config = dict(
    num_hidden_layers=8,
    hidden_size=256,
    n_experts=64,
    experts_per_token=2,
    d_expert=160,
    d_shared_expert=0,
    hidden_act='swiglu',
    moe_layers=[1, 2, 3, 4, 5, 6, 7],
    router_score='sigmoid',
    normalize_top_k=True,
    routed_scale=1.41,
    balance_loss=0.00102,
    balance_bias=True,
    init_std_router=0.0188,
    lr_router=0.00152,
    vocab_size=19284,
    norm='rmsnorm',
    norm_eps=1e-06,
    tie_word_embeddings='early',
    optimizer='adamw',
    learning_rate=0.00231,
    beta1=0.95,
    beta2=0.95,
    batch_tokens=65536,
    max_seq_len=2048,
    train_tokens=306300000,
    max_steps=4674,
    dataset='wikipedia_en',
)
Below are experts of layer 2 (counted from 0) of a mixture-of-experts language model. Rows are named gate (a neuron's input weights, with its number), up (a neuron's input weights, with its number), down (a neuron's output weights, with its number) and show model dimensions 64-127. Each number is 500 + 50 x the weight over its row's rms, rounded and kept within 0 to 999. Numbers have three digits each.
Before each expert's rows: "comes after" lists some tokens at least twice as common just before its tokens as in all text; "comes before" lists some tokens at least twice as common just after its tokens as in all text. This comes from a sample of Wikipedia text that the model never trained on. Tokens count by the router's weight.

# expert 48
comes after: "\n\n", ".", "2", " in ", "===", ", "
comes before: "\n", "\n\n", "The", "==", "In ", "==="
gate0:501490572550623444542528401464518493596562450455481444516405477583589461417431527457408523527430527432509522543481543463518440513510552501546508523505489511601518529475453357579528473518504559
up0:496509439531573552476490497531494457498583471524434437483497470501495470581497488435545570553507575423470446536509445496534442458474520547512637537507424498474462448521553460558475537526628424
down0:440547480493505554432536482475558490505547562504580572529458542532521555542542445525475567445477452453355428490499495485525519483468416500446465490397492519515562542559511489537559458540560482
gate1:450522475550483542533569557510488522619425481554444560476518484556415466465449494518479479383451405480523509483481606434511512469591439521449524489467478490493565445503491487599456553573393459
up1:514489481534452486530469593517463502548461479491434483426536499522481453579491484523462459503472498511510555418514595428463503416469526454463485424563436471510530509460521482505476467501464449
down1:485471485484575566519476484506490480516407424477493510514522513505560560479480505656521466518399568485450497522417539416488527494553490496469455500523460458391512619468402505500472519413524537
gate2:451496576489540505461480520545503530461523455504486634433556527542417491455498433479430498422418502519597538382508526446544479524411435575508613505490405522469511540543526572495479496511563506
up2:502456513469525456446406457440456421539468506545460564508436468527433551520527444509538416503514519527494554440422522520462557546387505562524476511537541450584465505402490542476561460565460429
down2:486509484503479506540468503507544547488480454471596506517464489551446568499495547439431545481525419539494521537441514457526450537447480470567467573388549500444461610522550496446520555428485524
gate3:561424536559455458404543585546502525581525421465446477580450543527445522512525490475591496496506480525432394485510468435506512521475499388455593490442481525532489539521527511539393368573503502
up3:474473421510509563471508523547499566532557494475507565469510503554441501437456552530536531604548556562401489547604397460534470520457434592443498538539428427606433478461540541480509499469433438
down3:489502452509479499544489456466491402541542483524498559487490540505581534492445468460511501441487395431529595463521550508559439519547473526492418494451434586535631490506517449514648470544457489
gate4:431520479513460567425500486500500518562485495556547485542576522537328493441512510512537424477452525394547498526492550545479499525570504460444504472484352550467556467456506377503483581475589434
up4:529483626578442553511537558513513451510493456501498590480516505401480501431549425505537471475493512505487568449558471501492459524533520561440519482501519513418490615450485440601524488416559502
down4:484491588530504476478473457544476504465438473552577480475568449437455410484546481465481532474435501611477540585507486436488496523417505501469549512514530455499505421475422514415452603593491538
gate5:474540515451514514455559509423570536619494463524498533540583500501488492524528519440546568441516611523406515485400514460456444503452486517471512446586578462511536411519481422547611464498575541
up5:475473442459504516543467498488469584473474514455441499533506599368415496466417481478545443519452489462543476420513504488493525502614493441454508542420484536511401536583488488400558501478471478
down5:564499436597646482489505589534478634514522555522489540473521496490448485495481502486543505441514459556463581498508465521470501465542540490520448503518485486511561516428557510488571529540431556
gate6:456497470536546419496425514523434364527553422445452516493413599531408509470441434535588430545463412439537606496502479533465491541504455435386517567534487458455504512599542554556460487496470456
up6:482555572522551522565554423473508529445494527515506479563465486549520586520490504444497572480616470539582469572583416476457500430526482503532558521480520410584554553493489474495506592544482494
down6:362478532496517517452596544444478558399555567499510539402496474599573564512536641574496545557567532517547446508480550528540559532427581509488507493447497372508457492463367449547439513465504493
gate7:449524622463536515500419400559518413542483493561473434499563461534444494558536577519504529457564513507498496451472476542527518501498473544559467532427527471539489560503538563431450553463592480
up7:482459545554554549504463532517538563478509463522462550465468418555414535406573491523438507489491484569460511536489479432492535499417525397587523447552529548518524510497445554478566455479479543
down7:462505493458457397473484488535528439505487525482454537551534507444459529557433439515416490513464425533482507515505500459512533551459527482501525463486452484519428596487539570500461466482444535
gate8:471555405522499511460537554490436498515523472544546467451493588424476399425488505444538509586545420346519430428504473511543478486485553589417428543521472515598408459514499425493476518513516544
up8:473551441551541542474620454401477463517521518430450400538448449568495437511481538414486443603528474471477449456453452470421451451512479604491470498534475535473526434491493487400442507419501572
down8:514533618383493498498435543535572579471454418476448502582520521531595425469474611523483468558555503289496548452560538492558527523500584457442551533526467619393459562427479544488401570533492500
gate9:492549475451465482583450529570514494506419469574474450577455518478387470475622515488538530578505514502492514500450427476454478590535513516516505496483483523494425466484509539483505501517449516
up9:518540497504500490491477450504493478467606571342610477534531488625450558481438531544486572467564520539423387482482523470532494477519380465534448544432499514511544463486557480526539510488560488
down9:646539533560549464585435452535517507554530500549477546518469554420540568565467536544412466466498480508496525467555488463515481470528480515568396580504608517464453550538542539461532632509565500

# expert 44
comes after: "2", "1", "\n", "id", "%; ", "; "
comes before: "–", ".", ")", " | ", " |", "),"
gate0:406487492539474527474519523486525481586524466535445530586487519516456419499556493508411475552500528475513573443537587506399500518589430487487483512483380534433493491508475459508465496510491493
up0:611474433482471502488641608480513530529508505570466480563464434472446465471535503532496413484467488490539506458531544544439462473626442499446501511501521520442493596480479526509504511507565459
down0:510442531469471480547462524494507488505442480531458416604538465525523493401598446445582496459560463587448564423459535618504523474560517488450447529565395567426463489545419475435460475472555452
gate1:528535456549552626434463529454550519551540434555504528445467553527431455496474452497498509512518518452543557505529507450545449543370441560490528471488445498501457504447524474555448534543515491
up1:551466483487634538578467478479518528522537512597436549456386591568503456465393617516419510477549511526500488549492515480446426549482497537473545498466460478525518561520532580541524497553446446
down1:556513507456421611511526470440528523490467353454428529581480455471465508529504484536466462458531475635512560513507442477493519548455566410456485503452528642464492522476476535469488478447602469
gate2:505491574403418517583455517542522549588531387559478562459517504534518490438448501466485476425539436446519531465520500586514444537495467486453454474476468585506570450510444469463431471581520535
up2:462471520563528505527469547490523433518487490528545477512559511456464585518553494578595514579529564527522507482462407550515497495539573491489499480537470468610432463557471497450544429458547486
down2:465520537602372468408523585499464460499456530517553421432511548493491528487575459442587432519530563423540421483493589507469538492546461461630559531412547527530516448478510561566467593523453474
gate3:520468516572446463461517479572437495544580501515440530467442478562483506544461519362539515493438414504518481502515534465457436427553482517467460465554531524576433522513552457453575489463465481
up3:568494509472488523508428516545478501429509507513516441426562425455505555476435405569415493538551500456449535456555501488516506517487507511459511492500532468462521484477454490496368449444535574
down3:537502433505534554577393504550480492553470473463436460560626476489571473481504473553524516438472428432582585487447581494561512551509562557495506419407546526395442508446587572521492505411525424
gate4:463423380459578562488465500498458485378468505479533489464496567471461517375460450533514477521479521503495625512547487487567480474571400495530513522575468569538493467580473420415379543477551431
up4:494453514553451478436473524490565496544474503506544475425472692502479535522540538376494577401577560523462470448442494552506542547485474412505457529444511504428540495431417478509392458575469493
down4:557479549528573445490499535577492531595467400472459414608554471420484466476464432497554592512469496461470522519411471466504516617514509492538482466465415565507545487508569549430493496472457537
gate5:467412548457563431491494486480561479473526530513447373579469525507490657493563484411478478430518485461436496489429398570589472491495549377532413564521437486493546508522485527505571532529490581
up5:599580515424491569543539459477500473523528489555501466531478524506532473498452483520505488502457535540423437543510456455459533451549460560461525504556567552542566503501450501506458590451503429
down5:479527492580408439494522569459531584412505540549427480496494410485515500432586427528488434516535468445495535606546468498489551581592515577550386428606494489438471529579471452526462525434514491
gate6:513480484499561521494534494490459435437433402427534504521460475547499536501420497513494431633489546462461597386530490469532426507519516614447598547574511448541470569412492509508437487512525584
up6:524455547561478448499553529521468396428467541494455457525497431507546608542588525524579542385555512468328501503451524473572459519519442428517536491459608557452450444472536541459509544514537465
down6:458610433568503491449433481428444479449502462510533509568487480471579470533560404466528450529561611498508603487451511524469480535545474487482539465467514469491443441460517501471481440453559504
gate7:494401557575478549544424497498358419520440624506446443464434467589443541477537566516457556504530519503579555505508445548576478467441396441496487527526571509470464440539455519446513477521493466
up7:465458502612518525490560546540386459340491533515502537497387546555519486546445472436547474434466459525565409551438483478561540482487565440515451464477557478500535429453540576478486382471520497
down7:478488490489485508520441522564513475470540545500503494547490494518474523453471544448528422462500471508529508557535369464450561489490456502614449442469523426534562524506439583513534442568574393
gate8:442474453425568507504506487530466407523509529500547538530516504506573469500462479484508570455456460514511475511502485493443471505571493450501505557449452511430600563505522477362520402504508464
up8:534528506548498424455567459503440509585439608452402504489484518600541534481537552511507533495549550494492445396521476477518534521487477577520532503631435490488513545668482643557499606573477602
down8:507464547551564457497475530394465545507512496541552559473476498499509544536441462538492493612463615391472399446497467504491430469547448543526442430476535465548522559523414543472520515502386499
gate9:497472488593523540473551415511499470528550486510571510494487553450475511561538492479478466547437549429515577491468529467504453510543510519424574463500414565544478636491511534405531612498486465
up9:506546539540553547474464614541634562562559458539402487482425452420390499571435482490584513570459428514509415555530581477578505577449587498381485536524441550487402438408561443582438411498545569
down9:492525518461522489497471493541559519548460450596580484483481419549484502546470446520482498563444495561490479525562425510530492553526422514543526575489593549542453496467496457486501496443506455

# expert 20
comes after: ".", " | ", "–", ",", ":", "; "
comes before: " | ", ".", " |", "; ", "–", ","
gate0:569508485572596494352575576506597532571438465463489471538497508519472474480557522521494448494500523452540420551509506533491496451497654520476488536454491564495486507467530551434491504461516585
up0:485590498576452434531433506550468541445496500536494529434432545506490425445493493553458434536472613498549477526466479545555541521479472570497479551539516529473481598532503548462561419503498598
down0:500450551534457458537517464543549492560458565559467533478447512471512512391542589560516605587583470496564447523499518527539557503510481584487397462490439520515477397430483633543491476482546488
gate1:434478447537468470434448500537481495486638457487609531497511507503503502495552435496424443528500629468401447521531478435490455477454425516421542548557593436539432505523501418564546563444518504
up1:522345528567486441662400471475482463534549495466452524492475522456521444478561428496468462506448574603531441485534571459494481573514478531498453494481493506562484430496604413515496501552467551
down1:513537434470420431483440475403480603541547431564514576511573495459613478473486500423576578526468443493458526457531578516405461545508471487420490437508527552513517531449488535421393480498428597
gate2:512659561490583500421495526474456523438481506464537502481453485473467539484496483591513622531532464502545522617518501542560427563465662428467536476463444577478447551455473550444459501529467435
up2:555455493506477525473482494461577412556535490482383454611523522554559478510490582507540516459483449550538411435515542444547498498567617488501478508448559434514520390484456477520577510456516519
down2:502524589447591420505551562549455505505485469446571519414501524567457415409472487545520504439572476542520475428577575469407448550481556420487505569533539511500499509465544490523497530470411494
gate3:431445502471415516528675392458524539499450513555563462545588462578634503573456548454536531474553448467563434457539456486569429506422429505472509483542510481528570454543510416523509413442508555
up3:510497578546539436496430443526529517472527497499459391547444563496427499467637513454507458509449467472506553455508510463543667569629539563530527453545540539471577474454550475473500533480515513
down3:514468527544472479480467587488459499487511478411449542423394515495497539519449550563460578450540516520439559576493404531520499560476499558521462518472494508463496593428438494490595545512496397
gate4:454638541456518464503493489493476445567552471451441523586570475494487538587459476465491414462507402499529437555538550525441507506493531470542499472541417469525576555540500490402397473483536555
up4:555376461507463487575561387535548498534520449398584453517500571444418503567489503414575520487450494585418503462500492509637471466474469525439511541470543427489459563456497514514625542539486410
down4:503512407526552578495490477576515505531511464486510445579515576502540474554481560514535511494529553451513489598402435492579506477449524498516557528502489546524479448486447508595574496576496488
gate5:441447554527559517534439513549558426534575515504474506466469485420494534478568534448518540495534591543512458474566544500483564561549488471493457550503550539518447493502531455426587533426532487
up5:488502568478605498475516542503464564525483526505583448523481468522429502528434554539554543500522538531602519515517630485514645517581540434540584458432503469557486492499574521528523516509548539
down5:493544437603527555507455520594490535555417524505540427442515464485500424497548521478605500524462529474550554454485539535493440440543395479434519511537402497495421459529514551456528483579484376
gate6:509619541487382458475543490471498422515520441513466503511541498507458493533521521498551525423501481394511555499547477563465470485493392548498491458498524532518413496533530446451476455520525501
up6:501604513431455430403478487504419389504568514583557494484467470520448505498598507429483496444523557398512555495470551539480510486519508518517478498474475562527466377582494491435555492464571426
down6:475530492440460472471490547546430585452486485537519526540501473474430450429534519451482592450575554451514472574483521483489517548415517425614474509495559434421511439537420552538464494519479452
gate7:617483542596546434524537450510420480541488508522522392517568483531516458489478542546413553447475515472495535464453496529518487467510507441595519525466521529502536486557402394568494498488484522
up7:477604451496497429478533518486471531527508460534463488525534456512514523402479429486472546515484504553524464524429529519404438467502531407492616528466564476572472586471528504470461572597490513
down7:530473504375542506484401468581480510481551499523539427578505545583448549401549453519467434548463549585530465559434466453456452558566481419434550539504510453485421510584539441473464548477511551
gate8:490524445591467536453478513458510418589471494524460449535536476532507488535450543526543416446472575464552540472500541517559437547559518553543458455355439470483492521554460561509579453540556641
up8:552538523442497482506554477512481421457393482525598545389522496479522563447412378518480503516446490545547465509502478496395607494526471537455526489539448581553425517599545467530459497518544426
down8:563559432499500409540484562533483421384461487535524534555477474539535524534389482494483567549515489475532495499461568528515483484464499525529515494477519524508512395451492467475558500433501522
gate9:514371583403508481586463497495493551453457407474554464517489528383529486520550478519476462481464416483477508486521505508530499519482535509548440546403516410550459564466603565447522489479448404
up9:517429534476523435597440493505506450452500385458550522473473547443558484483413377495511530494483503481492545481522569483495597534551448506403504502453642541564466555416520523442429498519550434
down9:443527452417445461477482505618440469502529473504535566546566493368507347497481505509571553578440475443503478537476443482446438477513516503514573471531557536415458521493461540469440431562451485

# expert 17
comes after: " | ", "0", "1", "3", " |", "4"
comes before: "0", " | ", "\n", "1", "2", "3"
gate0:523474506521525508486493519412457502456441420432487505531418571463464489509485443482495523465523535449485529528455533538525376480501518459453525561527472436475424538589400528501514530531532453
up0:515503505441443461464451507539492402547493599489466438459569486552493582475509546488538531420439544429426430450566456435514564489453463495518459540422558544451527563458536481413491547513464583
down0:443502596509552478521488519497416381495562467476491531445511590530512551475517602496477572443550478531456462476572461547474474575489423544459440490479454644493493495446486485523469524352440477
gate1:428509463620558598406530550445517537453458539595480565497491476548527476449599579505571514511561526485530575503513469645485442440550452516443567453521502530581588451571500418576408512394447485
up1:508503524542508463575414509499532643570494471560542454501473486560535470465564490485477434566581477576571570421443504508475541431521415490487475502509492367567534453479494554600488455524448540
down1:518584539413500532493588466578521429515581409410466479506467564433526521526530496481561525452579592588510501503596455536520529541508342492443509501484544459497412566494460498489449462479529505
gate2:396517509461524514562509575430615575450418508488582486468474502610465484489539573572509477554585452570526489555482602584509497512470454438540487503443502477488393584543519419503495557592442445
up2:507494528515564537470532507599563428405522520419550534430540398550496477427477484495394577493549534600513445497408563477521533515545650471520468478527560493535490512455497568453522413554408499
down2:481555514409477480553497498515473452541458535486525474490494504452547557582540567481565513388479434492478477550506438399497567493469544417488483511509350537490559473457494523531541504433469326
gate3:493537507398507454492501565553479499559461492456549491517494434513475473513462529441620444498488423608603518515461497495506512479545618517513533582498451565516499478524442513554479427591499531
up3:421526475488547512395593455561426466483557548523491533423371465416439500530507479471490416530512529460598533537492544517532523556460537521491527571600375590439528397492491465546438399505457629
down3:439461512564568561479590439480544466443510476537444460458445539367521459502473592638519507480481481527454467435457508468536643520470493449592418607534505588513480526483593507470545451539593524
gate4:475464559467496472444440465556522455541546517555454508408543505437437561530629405433465553480460503498566428463466539489450480553527509495615392437537474561439452515475454514465524557522590541
up4:476475490411581543536559455450389553552512515539414515460464424584448552506477564496452404521469467525558513446495508528432526514542608519563438453593539466454633500389527398488504559556537507
down4:503525523596516497533492472515479499514443534489536455487581512497490507433526500494509444496530516516468459456479518419522603496493456521474566475509514362506477470436462500486464444555530393
gate5:458445480536516543484557564530681550447511479510518582436571513509429488511472458494595505495526470563528464480564484629580506526585560519460589498485537471562501431396450501593526500459482529
up5:485481565504518554515576546491603526539448543519472499524458438534494450444557486450458531438655500573433449592456468508456497505613484468480523386528552406460477484495446490553542527558423459
down5:428480454499520524516477523526453422444515533616487502559509545570451472495536506450468493396467432455517433540457486470512582520543528569424472440500553462588492540470383558506439482432516424
gate6:519456509494484439494503480517494521443579592466492486489409531633518498553525434590495479429514451446468501520495432437473560483506352488479541556438494479510501458515445510500512538494506473
up6:448541500564541392547460489572544500515525493515475531407446374484502504508481502507501497460538497522544503453541458507457489423531517556532528561560366536520527509515488605476505469525390455
down6:586478542452451580485513583432566553455611490513523554520616413519418509446561473460477424473530514531469475452528537521503536503465495534388514474440521426469471504457502489548427451495498486
gate7:585529535488477496538443532559571416476479523532517483543434511465452483516519535500443506458454547519482463508498418532504509553441424462513564522474444551451491627406515554413493439408564509
up7:450542543452508500417471477606491380500624379577570520482459558530499533390506525486492586496487537480493455450513566469430532481510528488453484492477571470439513534482448511445487439442548534
down7:491544560607455480429514480478436614465511537521518517602522529518528512437544488454570509517553459503373399592551569546412441371496451433500570553503511571452481484481591491505417448469358514
gate8:517477531472460461408405510511429571529538509357397496530468567480447525559574454596492493423471552436527489463564456459503489443519570438477466513491538452468540441472519449382526560549468484
up8:504534561520540558463489465425585531490423531486522540478493575559502497505536564584493473513563470532494574506426505518554481554515465548478465436586479466405584323459566564519521542438500605
down8:509472547560540567523513542499512547478465528492525488413550443524525558560526613647536511537521448482527497504512458451517542505511512481511479532506516560516527544483483615534555509441531486
gate9:507525510517543460529481528426415464515453453562463508555552493470503516502506559508609541481600577443540504471580464457436433393514481596438563456520487470597508464555483473544496408531468448
up9:487499596532454486610522494547557432459500552551535490492510569456525517532488520536466509560494493545515369407496431495448521441544524463507478472522501380514496526507573529461489477426492444
down9:465456471564445474489489448412509536467588560545548520506505533574489435444431514497486512450416554522558461546439479508576588406472453528427520485514518485540458598480512487531404553435452533

# expert 62
comes after: " | ", " ", ") | ", "; ", " on ", " ("
comes before: ".", " | ", "–", ":", ",", ", "
gate0:353541481491457439514429563523472546432393399581578480493516471500523533467453439488468513507545502491459500426505493416511437415515610541499527465549487552581425485392424482399529541590613409
up0:429518562480495451533556341427493449510519526441569439443348556487463465594471499486594392488480422544535521482521565500561523468496514512487579530449578485430422500454576440459500532537508500
down0:528514574535457533595518474576486507538469532457514552480529496596423553537477454446486533522510572541483624435516524500490368520501448519523504534571508534475470450514498459443459530577379460
gate1:463554449508510487490474481547530575466482443541499547391523531458555592521490456363395490507518454402486530380406522472529541484462557545431480579489547481454488491525562557494516556439501471
up1:564588477508513566537475523578491569467494556549460526493500552503617527473481461584514499536490520428498453512516528551530588507486576606418429490523532560526556420417435533457522515465568529
down1:419549504458526512445607458480516479516529452508572472534490542544535494528503548526478523512503548547454562544405447485599571535513544441529422488542531525477493547480538483484617513471459457
gate2:426546518469544513561594549495589520529461535517488462468442511491484455594556475516508571506509523558564514491491574533610427548552489530567523525609392520550520447462504450434472502400442511
up2:546475541495493493565585462491458487515537526498601417529515460561522538491467464446497456532464532540426518506522566462462476522542501447559562435452455478572496484470487539508534548504499527
down2:514503539434433516511526423593646455385466519485419481492537509433533499500438512453497472557457514532483462486536535489539499464417526396539482592444497517462448499532509485483533498577546495
gate3:518462499555513496474446523509518509576508422466403467442528541458490532583558507447513498474578461525549416385492513497530510506546547388498621561484538433511470488551514485492443466489448517
up3:591547479476491478522499566497555507552488482540528514516575411491498538523474415511506518494469385409505561571474615487431557514446568415500504406531565537509423525396536468502445452516545514
down3:517497549496448536459497475431473514536527567433469559428462493461543422410448462574425580489579531474518569520448481521507540491448518484495511522506554479505486478549461601507538495455519421
gate4:443493458597557553525613489486505550592482454480496621560519514469545521534432532552503506518563596467512432470480396452492503373468599490469530447489519482535429508486438424478501523552499494
up4:588587552539515588478517488495523506514525521425498486670452534420526486541495536447588463509568457425466548535482450436479479446469564484604494496546481539416459543451492497524517572618490548
down4:433498505459493494564562471479392525529383545554464386538427434548526487390522514541503502530443591567467375587480506503562495510454428375567529549482410479529485477370545478558527564502504537
gate5:513507497548533557476525534519469400490458541657485479467583486546477525493533590513509496480565528464498565504490430556560456421472566488463414491516407489517442567535566637552537526441461469
up5:555610512443490590457542512480518456596457462386533433532601541437532367534455499537509555522564500388501497405509487599473487470510575533492545517410492502469468494520507517506594510421502506
down5:465609508482479458412432469549445464476533530572461564396475547518538343513452422473457537436518458498453493525524486471472521520490524538406508425542566564463515563524443560484445453425530472
gate6:439526471554564463573526445472456580498541434493514490558478482493599558568561562442545481474473464518560451568470434563464535548489522508527471544550501484522537528583489425466438443469442447
up6:533526514491469397520464444549458504576550555433605502540504557489518412579414534453441439501571436428501532429481533490512528482546502497538526509499498439466555367430540429451487526480454540
down6:469438593472516432561435441444446537558556536517480519436518444411582462522509568428558494493506486466424541509480497438522512482507418438540573546538443556480520503525479456483567569505531472
gate7:457555475539459474435595583493538435460513434519433545533496486497539538432438511473499473484461495478388509460448531549558593558510458480384502553438387546490524505481540488464456528496465511
up7:510534476567537518468468384518497588566509534460408447414471504492454491522507512568474424501481420483584546473504415497498569472547445571508595543600470534510543473482435436442491435503548529
down7:452533482486462496521376478496460449517563453502403506535546522450418502532476533574447466618507500492522550455477597528495539547551455567505538599509493664446522461508499495481515461433449567
gate8:468495488528551488517494459499499539492449561532496415526429440510524498502462432534555539492484480540496465506510486488394546479515599467388550550502392486553545563529383485538554492543554469
up8:562478523549476449478500507501377471472465493513561477474481521445532443508511446533501454441342495539543545502412501511489492583617433469463475461447522493434525536442530411449561440563538581
down8:398527514567457433458476523479568535482469438469467584559532460525499526483536586496487570531588495464534453480526560514555508580530490487592531484422608541452461522508531464502509520564550530
gate9:486456490507431457475475432539467450367527560531486584512457395522487467543477458461446532464505499434496601469534520527578533515467535525416521525410474476487421517580462474586510573502532479
up9:501556478692474539522415381520532531444522470411453504518508453553512508507546510493566565490404512459437503519495475540639552506451443504516505583508594445455425531524516500533541519549467437
down9:515557459544469432467563373570484533449511533459457576560595498540598545580534547534438576488470583534438592520588477570545514528409430441509538391387504470402403451497396510454565536589509580

# expert 33
comes after: " |", "\n", ")", " |  |", "==", " =="
comes before: "| ", "-", "|", "- ", "2", "  -"
gate0:421532412570538540474584517587465367592457577556507546536512476438530502537518453528534484635438542542523567486476374492460488518529504520522418491591462560536413578494481557452550459488561593
up0:517476457490558567481476569521497511503494448505531548584597613491426505468452467508510547434516441451583384512451590489455500556531494591541491507521494464597530540445462416505643546540476466
down0:551519504546415461578539446546560409465513429504487444529443528471530519448449467504486421500498458437476539442476473485532490465507514529527618445537489503376460468480560450459582592437535449
gate1:521478519487439426455483474481465461512593523617450502535426621509423522470500477520466443423526539463494460524482491479503463506436393465506470570503560516518494537543436555534533589481520492
up1:563516523539471382496530529473468516455539537602438570558411540543463518476527524486522462448461488498592440567457490501474407532476430506515457566534529563500526486563456602585523569503533541
down1:493468478588496532425427528455564425520557418364516595452545488463475485583568485493491521441472480403436477483455508399501469490446469570571540545558483465483443471472567453426552468540465565
gate2:521478617531404484539471435544557514499411422513482472526564541479470548515580471491452497404478487464509430519502421496459459469574439520599541462501539512435525573448539508439500545486423462
up2:445454512544504502491580511537551557415495480551547485507509537532404613450492529415555486552526518459570564458602396543376516517621530524513580576531474479530540511482395552536491472488485418
down2:509455419508489552564568476555572566592542345487550467590516511445485473503481459401672489533485540444416554482514403518472518513506456539481504495478452497520485504495456489461444412548493520
gate3:548476494440477456491377457521640527594515501469459524460475487360434449374563691483485536451499476501438557472515560499551586540505510432534497521499512480506461516539512545509509526463408407
up3:477390482475410511517503457527499536464520507503469495492459540462385567507539494528500481423502529486553412449460498474398619465524477403551538498458614430529426500452524447503493560499448458
down3:586469486534487496478474491566623520533420525507487421519540513611539528575520470490457443433558395614480506392543437414491520462440467441405551515449505493587529480617498508556490517445638486
gate4:514523551488557474494529529550530487499505536493413533504445529553508524467497497533518460423478491511533424501430517448448575412546486529587520563546504544544583478577491364466478518512519592
up4:610471433549441451484537456459457474564537504494470501536501481458495516500495553443452518549469552486441497523595418509604376471473435485438405457524525469495556504471458528520535495500455464
down4:468483452441480518488358409444517499489542532482560445409574562560549540481592500469491559475488520545548449574545544533527468486424510502558492571440553381516444488603494524528484472529493365
gate5:487435477416483463466499497526475503489562524476595439558508547508507467457539504471389470471445488464409565486474538426480454498511520517487534406550523613450539544441574548531505438475528538
up5:492458486445387522501555504453443384535522490598481543551527485495449488564481548387534574504461482436548479502568478501507326446488321530566486533482455541506551416570540509420476503491480481
down5:516575493468547520582621399485441517495539520467426542581498384585499494554582477527432518500459563544519490542523465565473432519497531499537523508589558438485468491435424481453550516418418510
gate6:562470470523566520491463488533469582552476415496491500539422539497550601515500574607490499622496565525521409519508528520454445496528488453519439476592422523523513493539450516554527426464526566
up6:489456499528561475465566513453555534465487576561427574472481485502510578495474597508528511504532526519508540481573501520521582495425539552462463509568510526528529433391510451529464316447496570
down6:460517511412382449475554473492594567500529571465626471529510467504554570480578514403501497519568397484489573500492513514531575586446557498643518524526556505472467493478451568537457564483480562
gate7:453614512526517576554547522509545519507398471556499501423487514463521532527568587553536614462583464531482471405597541522514494433502697589531506524471536533561390460408520518476493475496528477
up7:561502565528553511574487509496489519507604502599510481571407538537439436450438494509530467564456475524483475542497495508531554623517550402489520541456443396453503488503475596558587492495387425
down7:586585509462452457529558382534546597572442549460467423519509465504501525435517531529444370527506523630476448444480596511517589615497595520464425483560502456468488445460555489372564504436493505
gate8:433488494396516409499510531551618476458478532516547471406561545481428494511474477521494577473530517521452555527469468511418389519427569461564559467420568528479549466469527457506489410571530444
up8:506532438459486544400453537451529539450479528458511461441540546511456433458480459502491557503511479505457526473514501511457473447411499597494575465511494522551522487541554452509506510568516543
down8:532484502534527458426407591565529423429385466471455537530521484541509455540511508530509496544475587341523401600562514516463424472505508454556513494457467498527548456411402470471538483584486503
gate9:526457491485451474501499424533498497502560447543532496574467538478446441452542465516591467528493531500504470519459455490429559554501382505449458550553528488585546498589462428588576440536409508
up9:561525448453496487427526505536425480548478441592491569544465490577537533510522523546564480563460560548503487547470446485489568528546397452448457528500513578534482420506428547517559397514491602
down9:433532491591510581480473380517561440495506456576522434535547451405584458495466447591481535592530508515477513487465478542413559496410482478500410577465519502490482522455450606503592496471488544